config = dict(
    num_hidden_layers=19,
    n_experts=16,
    d_expert=192,
    hidden_act='swiglu',
    normalize_top_k=False,
    routed_scale=7.86,
    balance_loss=0.00943,
    router_noise=0.1,
    router_logit_norm=1.5,
    lr_router=0.00126,
    learning_rate=0.00271,
    beta2=0.95,
    max_seq_len=512,
    max_steps=4870,
)
Below are experts of layer 15 (counted from 0) of a mixture-of-experts language model. Rows are named router (the router's row for the expert), gate (a neuron's input weights, with its number), up (a neuron's input weights, with its number), down (a neuron's output weights, with its number) and show model dimensions 0-191. Each number is 50 + 15 x the weight over its row's rms, rounded and kept within 0 to 99.
After each expert's rows: "comes after" lists some tokens at least twice as common just before its tokens as in all text; "comes before" lists some tokens at least twice as common just after its tokens as in all text. This comes from a sample of Wikipedia text that the model never trained on. Tokens count by the router's weight.

# expert 2
router:62 53 59 46 43 52 40 47 69 53 43 64 66 61 24 56 45 31 76 29 41 61 52 43 64 34 58 59 56 40 56 43 42 78 58 34 68 30 60 65 53 53 67 43 56 65 66 29 46 44 53 81 22 51 49 86 84 59 51 64 57 21 31 58 32 89 35 68 33 37 66 59 50 46 46 45 22 46 50 44 16 65 45 61 40 88 38 10 56 30 19 51 67 58 47 68 11 33 46 38 88 44 46 51 36 69 55 48 60 48 57 35 31 50 54 78 56 50 45 62 39 26 31 51 72 37 40 25 33 48 28 28 36 58 60 45 31 44 26 62 49 64 60 64 43 51 43 28 75 63 47 45 59 36 50 28 49 43 40 45 50 52 58 72 69 44 51 73 27 55 47 30 44 57 56 38 64 54 47 44 66 33 64 49 48 68 45 61 51 40 57 40
gate0:35 66 48 28 59 52 46 41 35 26 15 56 62 36 34 38 60 46 50 42 33 41 40 51 72 50 66 23 75 62 50 64 46 53 32 54 47 42 41 37 48 67 38 55 58 37 54 53 51 39 63 44 43 55 49 60 54 45 51 36 27 72 51 51 75 30 29 31 52 74 33 35 70 56 56 26 28 61 52 66 48 67 46 39 57 63 47 58 37 62 54 53 55 40 55 75 52 72 50 45 58 45 74 87 76 64 36 63 58 48 24 61 18 58 48 36 27 57 72 30 30 70 31 52 62 36 61 76 42 34 45 77 44 94 50 40 58 53 82 31 51 63 51 33 76 72 59 65 57 72 43 71 39 64 69 19 26 46 60 67 44 52 47 45 83 83 60 67 37 41 20 48 60 41 66 66 42 45 55 41 38 61 41 33 36 45 52 75 51 33 50 37
up0:29 32 52 48 26 54 64 52 68 70 52 58 23 37 40 28 48 55 49 45 56 34 41 76 66 34 34 51 78 49 80 58 59 46 41 45 72 59 57 71 24 60 42 58 71 48 56 64 51 50 59 48 18 25 32 51 41 34 73 65 36 43 58 53 52 47 45 38 79 46 55 49 24 46 59 34 59 62 27 47 63 48 49 46 49 29 31 73 57 59 55 49 26 44 55 59 55 43 55 53 42 44 62 52 73 76 07 67 57 48 58 40 60 48 52 33 32 48 51 53 57 41 14 44 53 53 67 32 37 60 50 65 41 48 53 79 31 62 47 63 33 56 43 44 78 31 60 42 41 48 64 53 48 09 74 38 96 61 44 58 46 38 37 25 35 46 38 66 58 59 37 52 32 62 50 39 41 43 23 64 46 84 40 45 38 44 37 62 21 65 06 39
down0:42 66 57 67 57 46 45 42 40 48 40 64 59 51 66 34 69 58 63 63 33 41 76 33 58 48 47 43 22 69 51 49 58 44 57 52 46 67 66 65 56 38 54 68 66 46 72 30 35 64 55 08 68 48 67 39 51 32 20 82 57 51 63 64 42 34 79 48 45 78 31 55 61 47 60 35 30 39 53 53 30 43 21 62 24 50 62 44 41 61 83 43 39 38 56 36 35 40 32 41 45 58 63 75 55 63 52 62 69 51 52 41 54 29 58 33 42 32 58 32 61 36 33 70 49 54 58 47 43 75 20 87 56 80 66 66 58 53 64 61 66 58 31 40 47 65 49 56 46 20 63 42 32 32 49 55 52 21 31 83 25 62 36 68 44 54 57 15 97 64 31 40 45 50 44 58 64 47 66 42 57 35 35 59 42 63 46 56 55 60 56 37
gate1:16 34 53 69 30 46 46 54 52 47 46 31 52 39 83 36 44 37 47 57 81 33 35 71 54 38 61 46 40 60 33 56 42 39 36 51 26 30 38 64 36 24 42 38 60 58 69 56 57 61 33 53 59 56 47 38 78 58 43 31 65 49 55 70 55 56 31 52 47 57 66 69 51 62 20 48 64 73 48 52 56 41 36 64 66 52 43 32 69 18 41 60 48 58 49 53 42 35 43 50 39 45 39 55 60 46 34 40 50 67 83 35 53 50 52 62 39 29 53 69 61 72 45 50 89 66 77 50 39 51 20 62 52 65 45 45 35 25 54 65 52 23 29 53 42 40 62 41 08 39 49 76 40 60 78 78 61 57 42 59 33 59 34 35 31 46 46 76 43 80 76 43 51 57 33 49 37 81 50 40 38 71 15 69 24 65 66 57 61 59 48 63
up1:44 25 36 36 35 52 61 54 56 54 38 66 57 08 67 47 60 42 48 13 45 92 74 66 60 35 52 25 31 85 52 38 43 33 22 33 68 64 40 57 26 50 52 51 37 49 56 43 28 59 60 65 49 40 62 67 64 17 44 52 44 68 41 46 59 62 51 41 61 75 46 49 68 48 55 70 58 39 51 86 38 77 58 46 41 60 30 42 57 36 59 37 24 45 52 48 73 64 52 47 39 78 42 30 36 52 71 38 43 47 48 46 21 36 59 42 41 53 38 57 70 59 15 49 49 50 35 51 51 44 23 56 39 45 68 60 47 48 60 31 54 58 38 41 69 75 68 44 53 66 35 56 49 28 46 55 44 48 49 32 38 59 23 63 69 28 30 46 81 82 22 57 52 55 41 52 36 43 63 79 76 53 27 48 60 43 49 45 58 67 31 35
down1:41 55 37 54 34 45 41 17 57 74 58 42 25 44 35 42 42 50 63 69 73 49 34 54 63 58 66 28 47 86 79 50 57 63 27 70 66 47 40 33 69 59 48 32 40 64 51 41 56 72 62 46 47 30 58 49 59 55 62 48 37 45 68 33 73 35 43 42 41 57 55 66 76 61 82 54 41 56 89 45 58 73 67 69 37 50 61 47 56 73 72 60 41 58 64 73 58 50 57 55 67 54 34 67 18 35 54 31 36 42 46 73 33 76 56 89 51 41 32 54 04 55 66 53 66 36 34 54 62 51 37 40 47 41 35 44 47 60 44 30 42 49 44 57 58 38 53 49 39 48 38 55 49 39 75 67 52 72 62 28 69 49 62 77 67 38 24 63 20 58 34 68 79 43 58 40 44 57 52 20 56 68 57 57 56 34 46 50 55 24 56 28
comes after: " ", "0", " M", " m", " J", "–"
comes before: "9", " to", " the", "8", " of", " a"

# expert 4
router:59 26 64 47 42 64 32 20 62 46 50 48 57 41 37 49 60 35 60 56 50 68 54 38 58 30 62 40 58 32 61 34 53 53 63 54 58 52 35 51 61 79 59 47 75 69 61 33 32 53 68 71 06 65 35 68 89 60 54 84 72 48 35 59 32 26 29 63 44 20 49 39 42 40 64 54 35 55 73 28 27 74 32 40 30 83 49 41 38 33 65 48 53 51 35 47 46 49 44 26 81 51 40 52 62 39 49 57 56 53 76 40 34 35 45 69 75 45 41 60 45 39 42 51 45 53 40 77 33 37 37 52 41 20 52 30 57 46 60 64 48 72 61 23 47 55 38 46 45 49 70 49 53 53 45 49 35 48 63 53 34 38 63 72 80 68 38 61 31 38 64 31 39 60 55 54 50 35 27 28 09 24 62 60 43 51 39 67 36 44 69 37
gate0:72 68 62 28 77 48 68 52 38 42 43 57 35 77 31 26 50 36 53 73 80 46 43 63 63 59 72 43 67 47 41 30 67 22 44 34 53 23 53 30 69 52 66 66 54 36 47 51 41 72 51 47 39 61 48 44 39 32 52 47 46 41 61 40 66 69 52 49 15 36 25 24 49 59 70 58 74 87 55 37 44 48 65 28 57 42 51 53 85 48 42 42 47 44 34 47 59 50 59 32 20 62 45 44 48 88 76 48 50 61 48 71 47 33 28 53 45 56 45 39 59 50 26 39 38 66 40 30 26 56 72 59 48 63 48 51 62 53 52 45 40 71 29 62 61 84 63 46 60 64 71 44 64 71 46 41 53 20 50 42 53 28 23 18 64 53 68 47 58 56 29 43 63 43 35 30 49 34 38 45 24 33 47 34 58 29 61 60 75 60 45 64
up0:69 50 63 44 52 27 56 44 22 62 50 48 32 39 42 42 33 41 37 57 67 75 61 43 57 64 16 40 50 38 58 82 69 51 31 37 49 29 33 72 31 89 54 58 75 53 53 35 58 61 48 20 63 53 60 47 46 66 24 44 30 52 27 26 63 33 32 24 43 60 54 30 38 69 79 55 57 49 60 71 32 49 49 35 50 41 64 39 41 49 37 47 28 43 52 53 38 27 72 55 45 53 57 50 44 46 54 62 41 49 41 49 71 35 41 41 44 28 75 66 59 88 30 53 29 70 71 46 35 68 31 56 66 44 43 29 66 23 59 23 61 37 48 44 53 72 61 28 48 31 45 56 36 56 58 59 80 39 43 27 68 51 46 37 37 64 55 62 35 67 50 73 58 28 49 42 69 48 80 57 30 66 44 25 68 48 53 40 36 54 82 46
down0:36 59 39 43 26 22 51 63 71 75 44 82 46 47 67 53 46 30 38 56 35 46 73 22 55 10 66 73 58 44 70 56 42 44 49 38 69 54 65 44 57 60 63 36 43 37 54 55 41 27 32 43 16 21 59 42 39 49 40 43 67 61 59 47 38 18 63 39 65 58 40 56 63 60 34 56 65 28 56 55 52 35 90 50 44 53 70 40 38 39 61 43 60 39 34 71 50 65 50 46 46 60 48 56 68 48 49 38 50 40 58 66 46 83 55 57 50 60 34 62 46 23 60 68 47 49 41 29 64 41 47 42 48 51 53 75 55 42 36 71 31 49 68 64 51 66 47 21 35 46 54 34 44 35 64 46 22 67 63 70 22 45 36 53 40 62 55 83 36 59 51 34 53 34 69 31 99 30 52 29 58 56 56 20 63 64 50 61 43 53 32 55
gate1:45 65 42 65 56 17 38 52 60 41 51 32 40 27 55 18 47 33 30 37 38 56 67 70 61 33 68 75 45 49 19 47 44 15 60 59 57 49 55 99 52 50 52 56 49 60 65 52 70 71 57 53 80 69 46 35 56 62 35 68 43 49 60 57 42 41 15 62 78 44 68 61 54 61 38 61 41 38 32 62 48 69 39 50 64 48 68 44 36 77 43 55 83 52 62 51 50 37 82 32 43 37 63 48 69 37 64 63 31 54 26 40 53 94 72 41 35 55 47 48 56 52 48 37 46 61 54 63 45 50 42 53 20 48 67 48 33 37 52 38 55 50 35 76 55 46 47 48 61 60 39 46 42 65 44 73 49 39 55 37 48 53 36 39 52 41 72 27 30 49 46 65 47 51 40 52 79 66 86 67 44 34 57 48 35 45 24 22 79 70 54 64
up1:49 49 49 36 49 56 49 64 50 70 40 53 58 47 39 42 59 71 21 41 22 37 63 55 38 46 39 76 60 39 50 37 47 33 57 49 67 63 49 62 69 80 02 80 77 16 42 63 99 34 67 47 16 33 43 57 60 47 85 54 68 54 48 69 59 56 61 71 52 49 55 61 54 38 62 48 72 51 32 47 52 43 49 61 81 49 57 58 40 28 51 52 63 59 61 43 40 59 65 52 31 39 48 53 52 85 43 44 61 29 51 54 44 54 76 52 39 28 82 49 64 64 46 63 24 61 31 31 29 51 25 52 49 49 47 41 46 49 57 53 22 68 56 50 79 50 17 58 69 49 44 65 68 66 54 46 30 27 55 69 28 57 65 62 63 52 59 41 45 71 61 60 61 51 64 75 47 47 62 40 32 30 26 38 70 44 42 44 46 45 54 61
down1:33 36 66 54 48 55 41 48 57 54 46 55 42 51 28 29 59 86 80 17 55 59 45 67 37 36 75 49 36 36 20 70 41 53 47 59 68 47 47 54 44 53 53 50 43 59 24 51 34 24 40 48 27 52 56 51 23 36 35 36 42 62 87 64 41 51 43 49 78 49 41 40 55 54 55 43 63 57 17 57 63 55 63 50 62 80 45 61 47 28 24 39 37 47 73 49 63 46 53 35 50 42 36 42 36 33 38 27 41 55 49 37 23 70 37 62 51 47 78 48 67 30 53 59 48 48 58 38 51 64 57 58 69 26 52 52 24 91 28 39 40 53 45 35 75 69 46 25 54 53 57 55 66 72 99 49 53 70 53 43 52 41 71 64 50 37 78 53 74 41 40 50 71 36 56 44 41 53 57 50 54 33 37 59 45 60 63 15 54 80 56 45
comes after: "1", "9", "2", "7", "4", "6"
comes before: " ", ")", "–", " +", " —", " \""

# expert 5
router:51 33 52 49 47 51 44 50 52 36 75 44 50 47 91 47 29 32 16 71 38 68 43 43 71 69 58 47 65 49 37 41 33 45 34 12 59 64 40 60 43 10 69 45 66 39 64 35 76 50 69 56 37 43 38 27 61 62 39 60 39 46 50 62 68 50 25 55 50 59 64 73 51 51 12 57 39 41 58 43 27 56 52 67 57 35 51 67 44 36 71 52 85 63 43 57 40 40 45 67 26 48 45 27 49 60 31 20 28 37 66 52 49 58 45 75 44 44 42 66 43 48 56 65 65 52 41 42 77 30 49 61 38 43 48 45 68 26 50 73 44 59 64 46 39 58 51 38 03 67 65 43 35 41 42 77 24 67 37 55 39 48 39 48 10 72 52 44 58 43 61 51 46 41 52 63 43 66 42 36 77 48 43 58 46 57 42 63 88 43 56 66
gate0:65 85 29 54 37 37 62 55 46 46 63 40 31 77 40 44 80 67 53 40 74 48 51 77 66 56 74 48 54 46 76 36 62 33 38 65 49 27 37 13 57 72 88 47 66 28 58 39 44 57 28 11 49 41 40 35 78 63 25 73 37 63 43 23 63 53 40 57 49 63 66 40 53 62 41 45 45 62 69 54 43 51 38 62 39 45 69 44 39 52 36 43 57 46 57 41 65 50 40 53 57 53 47 44 50 54 53 63 47 76 53 48 38 55 42 58 46 46 59 51 63 59 49 50 12 42 42 56 64 73 68 39 55 65 31 52 71 50 33 31 55 68 48 57 37 81 46 55 40 59 20 58 51 52 63 57 62 67 44 60 61 50 23 33 42 44 99 46 60 37 74 49 51 52 61 45 53 50 67 54 62 68 32 41 59 30 66 59 80 47 49 70
up0:40 26 62 47 68 67 49 69 64 50 40 56 58 51 47 83 47 43 48 40 44 54 40 00 63 39 34 42 33 63 23 55 66 52 51 65 40 40 51 73 50 57 44 59 48 37 53 55 53 75 47 60 76 21 50 24 50 56 51 33 77 56 60 70 28 44 31 33 19 33 35 51 70 50 34 45 36 64 53 26 47 76 43 33 64 65 53 55 34 55 66 47 58 52 50 50 30 34 74 62 25 90 66 53 68 65 52 54 43 45 36 31 73 59 67 38 57 56 44 48 42 56 31 43 69 39 47 25 66 15 22 31 49 57 81 41 58 61 38 45 53 34 44 36 64 49 50 53 52 66 35 52 44 63 45 50 72 15 45 55 55 38 67 71 65 34 31 17 55 62 64 57 71 59 36 64 69 50 33 58 35 56 49 85 49 63 59 52 24 53 44 47
down0:58 46 57 45 60 64 93 45 12 63 48 63 60 75 41 21 44 59 60 59 27 71 55 45 50 41 29 61 35 51 44 76 54 32 57 33 39 31 60 56 42 70 65 39 63 39 47 63 39 44 33 37 66 39 44 43 59 39 57 35 35 60 56 50 44 69 73 37 49 53 55 27 62 65 45 61 66 60 23 61 37 33 15 45 53 43 55 71 66 61 40 46 40 73 51 54 25 31 35 45 31 54 62 56 69 62 49 59 41 49 60 70 66 34 57 51 60 92 33 51 54 46 54 52 47 48 39 50 45 45 42 35 72 29 70 72 66 32 42 84 41 47 39 46 62 59 46 53 31 37 55 71 54 60 51 37 72 30 69 52 58 46 47 32 42 46 44 53 77 46 43 73 56 82 69 57 62 34 70 45 48 32 76 81 51 74 21 17 39 30 25 75
gate1:14 61 47 78 48 48 56 46 78 65 35 46 62 41 54 56 53 41 57 40 69 18 38 45 31 45 60 47 50 33 53 52 48 61 60 17 43 52 68 53 71 53 42 31 39 59 48 56 24 37 35 46 76 51 48 26 59 36 63 35 60 43 73 48 40 59 32 82 47 37 28 26 59 44 80 25 60 33 43 62 23 35 59 70 51 60 40 41 59 52 50 45 73 70 58 58 60 66 44 46 60 57 70 38 67 35 34 66 43 41 54 58 32 28 83 50 31 74 62 37 55 18 61 50 29 39 42 22 62 58 44 62 32 64 43 35 47 39 58 65 60 45 25 47 69 48 47 99 38 64 66 74 55 49 18 46 36 72 49 54 43 54 36 65 50 48 77 54 64 47 37 54 87 70 28 68 38 60 53 54 40 48 40 60 37 54 48 45 52 39 71 26
up1:42 53 41 60 84 25 68 44 37 27 51 41 47 61 36 25 30 48 62 44 51 31 48 42 37 52 45 59 50 63 58 45 70 20 23 46 38 84 44 49 76 30 39 59 41 53 85 52 61 52 49 27 76 55 35 34 67 09 46 68 57 53 44 66 29 48 55 38 25 61 51 46 31 52 45 64 46 40 49 35 56 60 56 61 77 37 40 80 40 57 34 31 54 63 49 56 52 41 55 63 61 55 53 58 34 40 44 40 62 34 66 66 43 54 55 56 44 40 83 46 38 55 28 47 56 59 79 68 66 48 51 43 63 24 40 41 27 71 39 32 91 44 33 25 48 72 36 55 34 59 60 76 63 72 36 39 22 54 79 49 37 32 19 77 25 59 48 43 67 57 58 78 42 53 37 52 60 33 61 38 64 35 60 62 32 38 56 42 49 48 33 53
down1:60 43 65 49 27 30 45 50 34 47 44 58 54 45 46 45 55 70 31 49 53 74 88 42 62 63 40 75 42 28 47 52 47 38 19 72 48 61 32 61 43 54 41 23 38 75 66 52 72 49 51 54 35 17 68 46 34 68 51 54 17 25 88 49 31 63 37 32 52 40 27 63 33 42 28 64 53 54 67 61 61 32 12 56 66 69 60 64 46 61 32 46 48 36 51 47 27 59 36 34 35 34 62 32 47 15 70 42 39 48 24 20 35 57 66 37 49 57 39 41 36 59 42 43 69 24 76 78 41 54 52 68 74 59 65 59 74 52 66 50 54 30 38 52 23 38 27 60 63 39 32 37 60 53 73 43 59 55 75 52 48 45 39 42 36 49 42 61 45 39 45 51 35 36 47 62 36 47 64 49 56 63 41 57 52 55 51 46 20 57 33 16
comes after: ".", ")", " |", " =", "\n", "=="
comes before: "\n", "-", "|", "===", "=", "=="

# expert 3
router:49 59 64 46 46 71 42 25 43 58 47 54 66 39 28 67 53 46 60 55 35 55 32 31 25 63 53 67 48 21 51 53 36 69 60 42 76 40 34 46 51 66 40 46 61 45 64 33 65 50 57 53 43 63 46 51 69 52 39 56 71 24 41 62 39 35 48 54 40 37 57 41 34 43 45 70 41 55 52 49 36 52 40 74 24 44 37 59 32 30 44 60 49 55 57 57 54 33 39 34 10 38 45 37 03 41 19 64 65 35 78 39 38 54 39 63 44 30 52 55 37 38 52 66 46 38 34 60 47 38 44 06 46 28 24 19 57 52 42 53 74 54 46 68 41 40 25 28 80 47 51 35 59 50 50 49 45 55 53 73 28 37 63 62 58 48 53 77 33 56 63 70 23 57 55 64 53 38 57 37 60 61 72 35 32 53 30 63 00 40 58 28
gate0:41 53 67 54 61 55 51 46 56 60 50 65 37 61 50 52 46 67 56 48 82 81 33 39 70 22 37 24 56 61 29 78 55 58 46 45 71 44 89 37 47 41 63 39 37 51 43 58 61 75 33 27 45 34 57 51 43 57 55 11 62 35 58 72 60 42 27 37 56 53 54 26 52 43 44 31 46 77 62 78 65 33 61 69 40 33 66 42 63 36 57 62 45 72 47 57 62 39 36 57 51 68 78 50 49 53 39 61 33 43 34 52 32 43 78 63 04 53 86 46 42 27 39 46 39 47 74 72 65 31 56 62 55 49 64 71 45 47 66 40 47 58 30 50 62 66 30 38 15 40 31 67 36 52 43 72 45 52 31 44 56 42 39 43 65 54 38 33 58 64 26 61 74 28 34 41 33 52 54 60 30 45 56 41 59 45 26 87 40 49 36 50
up0:34 42 46 47 55 41 30 29 41 50 60 58 64 40 91 29 51 53 64 47 34 55 54 41 30 43 42 59 60 55 27 29 54 81 58 47 53 43 42 57 06 38 50 56 74 57 66 27 61 54 50 85 64 62 76 55 51 45 36 54 61 58 70 40 90 52 70 35 56 19 46 53 56 44 50 61 71 43 49 19 40 56 55 67 53 34 29 39 69 34 41 51 60 59 50 52 75 62 48 45 30 45 54 53 73 65 51 46 49 56 83 61 72 22 55 57 45 72 60 33 27 45 58 51 35 41 29 84 39 45 17 44 54 27 30 48 61 60 68 51 83 59 56 57 55 47 37 41 67 50 66 44 42 44 45 41 46 18 80 61 35 51 63 54 39 32 72 43 49 57 45 32 72 67 63 53 58 31 43 58 62 56 29 71 33 33 73 55 61 62 50 18
down0:41 28 29 54 45 35 36 49 40 63 76 83 38 44 57 44 55 31 48 47 80 55 40 58 26 52 58 28 53 57 43 34 43 57 47 62 26 31 69 40 20 86 41 56 49 41 65 44 53 43 54 65 70 62 49 14 37 38 47 60 67 58 65 48 08 48 64 58 67 48 67 42 33 36 65 58 23 34 40 22 41 31 57 48 72 72 59 56 46 47 59 31 53 70 36 94 30 51 86 61 34 58 36 51 40 65 27 60 56 47 45 54 49 60 67 57 16 68 46 51 45 31 61 18 38 62 27 68 48 52 14 52 52 26 42 37 45 56 45 54 37 51 65 48 39 30 61 64 49 76 50 53 76 65 53 52 61 29 62 59 51 62 49 46 35 55 57 59 58 49 38 60 61 52 55 38 56 53 57 39 43 54 17 49 58 09 43 27 41 51 62 32
gate1:57 58 60 45 45 77 41 68 43 21 61 54 28 56 47 60 48 35 60 37 33 44 34 60 45 34 63 40 67 76 37 48 57 46 67 42 31 35 55 47 73 23 79 42 39 66 42 69 24 37 15 70 50 57 53 43 39 57 46 49 41 45 28 59 73 47 44 48 62 45 71 43 40 51 46 50 45 61 73 65 54 27 41 53 59 61 73 59 50 57 52 34 50 44 55 79 37 51 55 19 66 39 52 50 76 38 51 70 49 59 50 74 29 44 33 05 37 49 57 51 52 47 47 67 63 86 46 59 54 41 43 39 55 64 63 75 50 61 54 50 46 23 47 54 31 48 65 47 10 66 38 92 51 62 45 26 44 46 48 56 55 25 48 38 37 34 54 68 41 27 33 77 72 34 51 54 70 50 31 70 32 92 47 50 60 42 27 55 27 25 61 46
up1:74 56 64 66 31 45 60 32 29 63 35 54 17 41 57 64 55 56 36 60 56 43 44 29 46 51 53 74 35 73 29 50 48 30 64 66 57 37 56 83 23 37 43 59 51 31 59 19 44 32 41 54 07 56 59 60 48 63 41 53 26 43 64 48 31 09 58 60 51 56 63 51 51 43 78 60 51 59 37 64 59 70 74 62 58 48 58 74 48 56 36 48 36 45 50 61 51 65 51 48 70 34 40 43 68 57 38 60 36 37 33 64 49 51 37 41 56 48 28 51 38 48 29 78 31 48 67 34 47 47 49 45 42 24 74 66 31 60 47 40 50 41 65 57 47 51 70 68 78 00 32 38 19 41 28 28 58 42 63 56 47 51 35 58 49 49 50 52 37 63 73 71 35 40 50 69 39 64 59 22 42 54 44 40 71 51 57 60 59 68 10 72
down1:38 29 48 28 22 60 21 43 54 34 54 94 29 69 50 67 71 46 46 68 47 56 37 52 53 56 33 37 69 36 27 49 78 36 62 36 34 50 77 56 53 68 56 56 53 51 19 49 51 44 43 78 59 55 47 54 42 44 18 46 51 50 52 51 54 55 61 27 37 34 64 48 60 28 34 29 71 45 33 49 20 66 47 46 77 59 39 89 59 30 44 48 31 55 36 58 58 49 40 24 66 45 30 30 37 32 54 67 65 52 48 54 57 69 46 32 58 58 35 44 54 50 65 40 38 50 62 46 48 60 64 61 60 63 15 49 33 54 64 30 40 32 42 41 41 43 36 27 50 46 11 39 29 51 72 69 55 42 37 47 38 51 70 33 37 43 40 41 63 44 62 76 25 57 41 40 53 63 22 28 44 48 42 70 52 31 80 42 46 85 61 69
comes after: " |", "2", ";", "ubl", "±", " Rep"
comes before: " |", "0", "s", "4", " -", "%"

# expert 13
router:29 65 27 63 54 46 75 66 23 41 57 52 35 63 75 44 57 65 36 37 50 32 39 49 51 48 29 40 43 61 30 68 50 27 30 68 33 51 69 47 27 35 57 65 36 29 42 69 50 53 44 35 66 39 44 36 57 22 49 43 24 71 65 50 68 58 72 39 67 74 61 36 60 58 35 59 60 63 27 57 61 25 77 63 69 29 65 71 46 78 49 50 33 50 62 44 61 66 66 75 30 59 52 54 74 63 50 38 25 63 49 68 60 70 71 25 34 70 65 29 74 69 59 48 26 51 79 68 60 66 46 64 76 53 62 62 68 48 64 25 38 26 39 38 70 59 76 53 36 42 29 69 42 74 60 56 59 50 55 36 61 50 30 36 34 38 66 31 72 51 50 57 71 52 29 30 53 64 67 56 45 62 32 39 54 39 53 43 64 59 50 51
gate0:58 55 53 47 27 58 54 00 32 60 44 51 86 43 38 43 58 60 68 88 70 43 69 45 71 56 42 69 43 31 30 37 25 72 32 35 51 50 53 46 48 11 52 39 26 64 54 39 64 67 51 34 46 77 56 42 35 39 64 52 79 50 45 70 44 61 46 59 41 52 41 59 36 45 66 35 19 44 51 17 31 45 44 40 47 46 50 43 36 34 58 56 51 25 73 41 65 31 51 58 49 24 78 53 69 59 48 53 63 71 63 42 33 76 80 56 39 30 43 61 40 38 33 28 47 53 40 47 47 48 50 38 58 59 56 47 36 59 64 39 41 47 50 63 55 61 55 41 55 37 70 51 69 38 57 77 57 35 36 31 55 51 33 38 59 66 77 41 67 72 39 55 52 56 52 86 64 44 60 82 87 74 36 52 58 41 54 49 37 59 58 38
up0:52 64 41 74 29 62 54 00 58 63 68 55 65 52 29 63 52 81 68 69 53 40 59 41 44 64 58 51 60 44 25 42 47 65 47 46 38 57 54 21 59 51 54 39 51 65 54 58 51 62 49 45 60 58 71 58 30 35 60 65 79 23 57 76 59 38 50 45 42 50 28 61 40 59 56 49 34 44 32 55 52 50 53 66 58 42 60 68 37 11 64 45 79 11 60 42 53 45 64 54 31 40 54 20 52 55 31 70 38 78 50 60 46 38 66 50 36 56 36 67 66 22 62 35 36 51 41 52 47 66 40 42 51 55 37 62 61 62 42 43 53 46 45 28 66 60 15 71 62 35 68 34 54 64 35 71 74 42 35 32 64 54 28 60 56 49 68 43 64 56 55 43 39 42 38 76 58 43 58 54 69 18 38 85 93 41 58 52 40 62 64 37
down0:43 38 36 61 29 47 22 68 41 23 26 61 60 58 46 45 43 45 48 68 39 65 58 52 66 67 26 88 48 71 36 63 38 84 63 66 25 39 59 37 64 47 32 06 86 21 32 71 34 37 51 44 48 73 54 62 43 49 56 42 43 45 59 49 56 40 39 74 58 29 45 48 33 47 43 45 57 68 49 68 49 36 35 45 37 46 41 38 43 69 55 64 44 38 47 79 48 55 23 57 52 30 26 62 56 32 55 72 31 33 74 46 47 52 23 38 21 46 44 47 32 54 58 68 68 46 75 41 45 52 25 86 53 46 58 52 47 31 54 41 50 47 49 32 45 45 32 36 50 55 47 44 46 61 41 68 73 28 54 21 29 37 68 37 57 49 32 70 60 70 86 42 42 42 44 44 31 74 49 59 45 71 77 51 47 68 60 63 56 36 62 53
gate1:42 76 69 33 91 53 65 57 54 11 57 44 18 40 47 45 72 25 45 58 40 53 75 50 47 59 37 33 64 38 44 69 38 42 31 66 90 54 58 26 53 41 69 38 69 43 48 35 51 49 54 32 66 58 54 54 53 33 59 55 81 42 74 37 55 34 15 74 57 65 59 49 42 23 67 45 24 52 81 45 53 45 51 57 45 72 45 37 38 44 66 42 47 34 66 30 45 48 54 48 57 60 35 57 46 37 80 62 37 53 48 41 34 49 61 57 50 42 47 51 63 26 38 50 61 47 54 41 69 33 44 53 38 27 45 31 65 35 37 58 43 47 66 68 34 61 63 74 55 51 25 46 15 44 67 43 10 46 54 54 58 41 62 63 35 39 50 74 34 58 66 38 15 20 58 50 54 63 73 65 49 46 54 57 77 57 54 71 56 37 19 56
up1:69 67 54 45 58 33 42 38 30 34 44 41 43 40 38 63 34 45 48 51 48 31 65 41 77 54 73 48 63 69 66 39 51 62 63 56 71 22 33 41 80 22 22 43 64 43 60 29 60 52 52 52 63 45 61 49 44 68 77 65 58 38 18 63 71 69 46 60 34 44 76 58 35 48 30 67 13 36 57 67 68 51 60 51 51 72 36 59 27 40 30 50 64 73 60 51 55 23 54 38 71 03 49 20 42 29 53 35 67 72 57 40 43 47 56 62 50 59 64 30 59 26 53 60 58 50 26 55 45 71 54 56 21 50 29 47 49 25 47 31 59 29 54 40 65 50 36 25 38 57 59 43 53 18 47 40 40 65 62 41 46 42 69 66 44 55 54 47 36 63 49 42 39 16 58 45 45 71 35 49 44 25 78 60 42 61 41 44 67 43 26 69
down1:65 82 38 66 66 95 58 37 73 39 55 48 49 43 46 53 49 33 55 35 72 79 53 51 60 57 83 56 53 47 48 40 52 56 37 38 49 59 38 64 62 36 14 67 50 71 64 45 68 66 49 55 27 46 34 47 48 35 68 59 50 37 38 70 39 76 34 36 61 47 43 64 71 23 59 44 50 20 56 74 66 76 49 79 43 62 47 16 53 47 55 45 25 43 43 14 24 50 62 60 60 46 42 34 70 24 56 43 73 60 27 66 67 49 31 49 61 55 60 55 63 28 20 32 58 58 41 49 16 41 46 54 41 42 56 48 48 70 76 47 61 75 50 60 56 44 50 40 31 52 63 44 76 40 23 38 30 52 25 39 63 32 48 48 76 50 34 53 56 44 73 32 52 38 43 38 70 47 48 54 54 47 34 47 36 50 65 55 17 45 66 48
comes after: " |", "|", "\n", ":", ";", " in"
comes before: "1", "2", "3", "4", "5", "6"